From a checkpoint of a small mixture-of-experts model trained on Wikipedia: 128 GeGLU neurons an expert, a softmax router.
Below are experts of layer 2 (counted from 0) of a mixture-of-experts language model. Rows are named router (the router's row for the expert), gate (a neuron's input weights, with its number), up (a neuron's input weights, with its number) and show model dimensions 0-255. Each number is 128 + 32 x the weight over its row's rms, rounded and kept within 0 to 255. Numbers have three digits each.
Before each expert's rows: a language model's description of what the expert responds to. This comes from a sample of Wikipedia text that the model never trained on.

# expert 8
First names and surname pieces in credit lists and sports tables, such as John, David, Rod-ríguez, Gar-cía, Stev.
router:129173136171145109099136146179087137092127153161150117133137128180194148105097087135143106169132145164125119123126111144118135144166107072087133184167103113093125145118160179155106110139075115096075159131136155122137075090106174210105080130141168128136088068117158148202133143110108121117167074103062173112132112158074148110121133086178206101138111186150108156124092185088128128162090134112155112162115104100030164192117147134107141139136061149108149176096140229148072111124111137120116129166112092112139085113191096112110133101105118140091113092113096173145117101123077118114151123117173179091113078067149126113171193053120129118120113094101128163141089116169070160090096138107118096142068166062170149112119145172105129148154143159115150125140067134115104139126132156
gate0:117161149097103087151107121092145082101121145140166167170138046200126158122143091109143092134070134147107112152181170095124106150126152126116117172177109107135132161149120116124138125148057200144128093072090122123092111131122196127141101077120136059107137114108152166131138114107121144098107123076137143064141118177090171131185110084076154138119130105127143119212108158131136097148140115147144106112126101161128131206165191136143137158086098111171107134125141159138154112057127094192107120087051113125204089146153090161183093191148128132040088131138128130128136134129121109106141128088130154120124124086057120168138161080158170142127148166134143110165092114121144114134085111146107086147199204098146169101111097136126192125108116121136156191135080090150034159110117096
up0:141131214183157081061115093147117119117151131136130135128128114181158124144126148078086047148056103127132128101148102140174125155136169059124088119114177112180143116118130129074101142110051156132148126088074125086137148125125151115134136091172173098140142139153164163094128148145101166163140065131118135109083137161128172123174196118097166143111152139139121143195057168110123119171137127090117150134118089144097113165115182102141066146066130129136171118171134172147169125098158099123157089100121091101111094165151104109210076129085081086097104047148189134120115155123177128133160135090169112102134147126127121099135167112074115120124173123087146131177107141164115102102121111149122083143203170125165173120130138132109152192111090151108169195153099058114064112080155112
gate1:065128160152107125053148148092183155139104086187167179148144126071153155158114113170158111079080127075124072098181129100207105146126156126174130204117200071136050115130115149103141091157123137140126140128072176126089112150184115126143081178155109131171127148148142107094143170077155155118122100115132124157149115128097139094137106149133140162089080141165090130156137122135151161157133176127136138077082203127139096104161152139138158180114087125129154109160103131098113150149160176069157094163122157101127097154105143119166054108107127150078145109086146142147037099128177091127134143114123126085147158126127114102108183154132093149092160069136114119101053172160155055147097160193153132158165159128079113115149142143149117122112098119130159135084053110110195131093133154
up1:139131084110123127111118196131195138139125094183167105134172116117113168145076082118127155050114142128163151161094106107115134125130137165151146165110140118137092102102125122129181107139128178167097118153161176139103090194158114111101130127155106093115101182157099157120138134169103149107143052031103176155106075154154122117179110137098127120106163135118166095158079173082089224166068161186136133128132125134141112144137138083071121151158104118136136097162068151036122136166137105124130114108161165110192120089146122176119113146091113158091137139125063113137151148128145172094159182136163170086105148042159131150105105121148133130117139100109114155077087124156118055199112124174092178117070051143112166142121146107113103112091156164117135162110107119156168137103199118
gate2:127170102164166113121118142138079106087217112180154125159138134157121123108096102126127169196137173108106109110106115146150148169156176073119186059076115085200168133129109133105071151144200149131151097083122133071101148112074115190106117092137098148092129147098124124175102139144125123149044183082146142118131168113134084122094093152097136125142115183182126183104127187143115152107148086089146121117138111063124116134124115178133110185120126136136105204098073097109116110076124150128165142112142174099104137147130134082147125130081147091150091113127113128101139164091110145143130112108144142103109098094059124105172152146137153106180138159105134064128145124206168158110206129132144101118116137087143075105041150172103128082166159130136169136067132114222148167133111147
up2:121136139109117120126116102088149138127090142060110113125114132111213067143112145155085094094095100150159136123152183113139138141195113146101041185217123154108091130131129147172151104055098124094110177124155122160061155129199130076159104118126166138124144111118170103167138156153147153105147106139178113129122155072131157157155112138134088118136086109123099119201139140119079126156129109137160129129122128149128167208208057142144137124119120152098138108169126156180095122124144075159134090147113086090091152097183108106140124068086089082115145159152084078128122190146123115069144144189121159125134142164173174137116108131080106058060121089171179144162092123142143101142113147166119136055141140153080158170169081084134133116120090169108067124161173136113144109122115083
gate3:099142075144124104126087161131079120143159141137116147158157077180117123117136098119138143108107048128152144194157116117078147122159122111117219130082136157127084130159092099151159139035130188111107142126122135101087133095104147098058135199108130170152078144096128122142110131094138108111116103075081131150126108161073203130156133125105087050092107139174151075145110125096139131131145122166088125146181154123080177120124136134166145081131086131120153122168139117115117180131120134170165137106108137053173170167166110158062155173128111168150120119132105109142104167098163171090131132141027149105116142096160138150173176096110156129154096078139165160205107083145143165115178136099059119133123113128100164150166109166092198127118128100134090148137134124065195147086111171
up3:172125185162070074104121147177219106101117114116131106099156141171139129112148176159155156067114115169145094108118086131196115150130078151120229093096145140173099135141146104165132179122152140115068129133113078151135084147170154151128188126143152091139125155178116153083098097102113154122205098184106097110141116131097135133092118091069179070111150111124067065075153132081126165157155121098113146211119109104080138154169148126172105183099111134119145110078108124149091129107122134083133076123167122143152117115136093115197099098088087161108125109145107151112074136106122193167099127055098133168123123157102113137123081084080088149116166152169149142142129111153166132135132103160115105102149122126118157143130136145130122125157111214076167077136164091081155122097191156
gate4:131149161082124129129109085177109136117142067132071096133139157071097134105119132101180127144131088129115146203104089163116133134116110162126125118180105095170156118062137127194106129078138123129136141117097133162126125210182155131144123162102091082163145137115000143093153128161079143111150134109054133123155140158081146152132098134120178132164132152133113128126096160080157095118070133137088130120134085157131120164121079163148087131148130139115124152117148176121141193112089140167106138167072158100159185071145141118103101138056180142159136092108152134125096089145121125139106098024169032123138071136133060097157093143160170159118160105156130072200116116163124120077132090164138113089103144101150111184142130115111136128162119181165104159142146165165165099125090134
up4:095166211113131059145074159191139181137162131118129123145117165120081173096135131178078191173135138107104133126109073091103180113156125158091156096148147113156117183146136119115100134152164147169161105163121139137100118152139055158099121147091075116126115145115091093081148141153146185096172142106108141157144085115178184108180128120143170141174118143139169144140148167076120108104173118119144128151101049147082161157154077104091089121168086136171117104165182176125131150159112078157137160097104116116138148133100064075180065081147167103112080102168126118073138169104128101150095122052132102134116083084098086122143103113143153154117142154131151119109137118215155137105092142116158167097164132157172129126148119122071133063149110162128170134120053087195133134129080159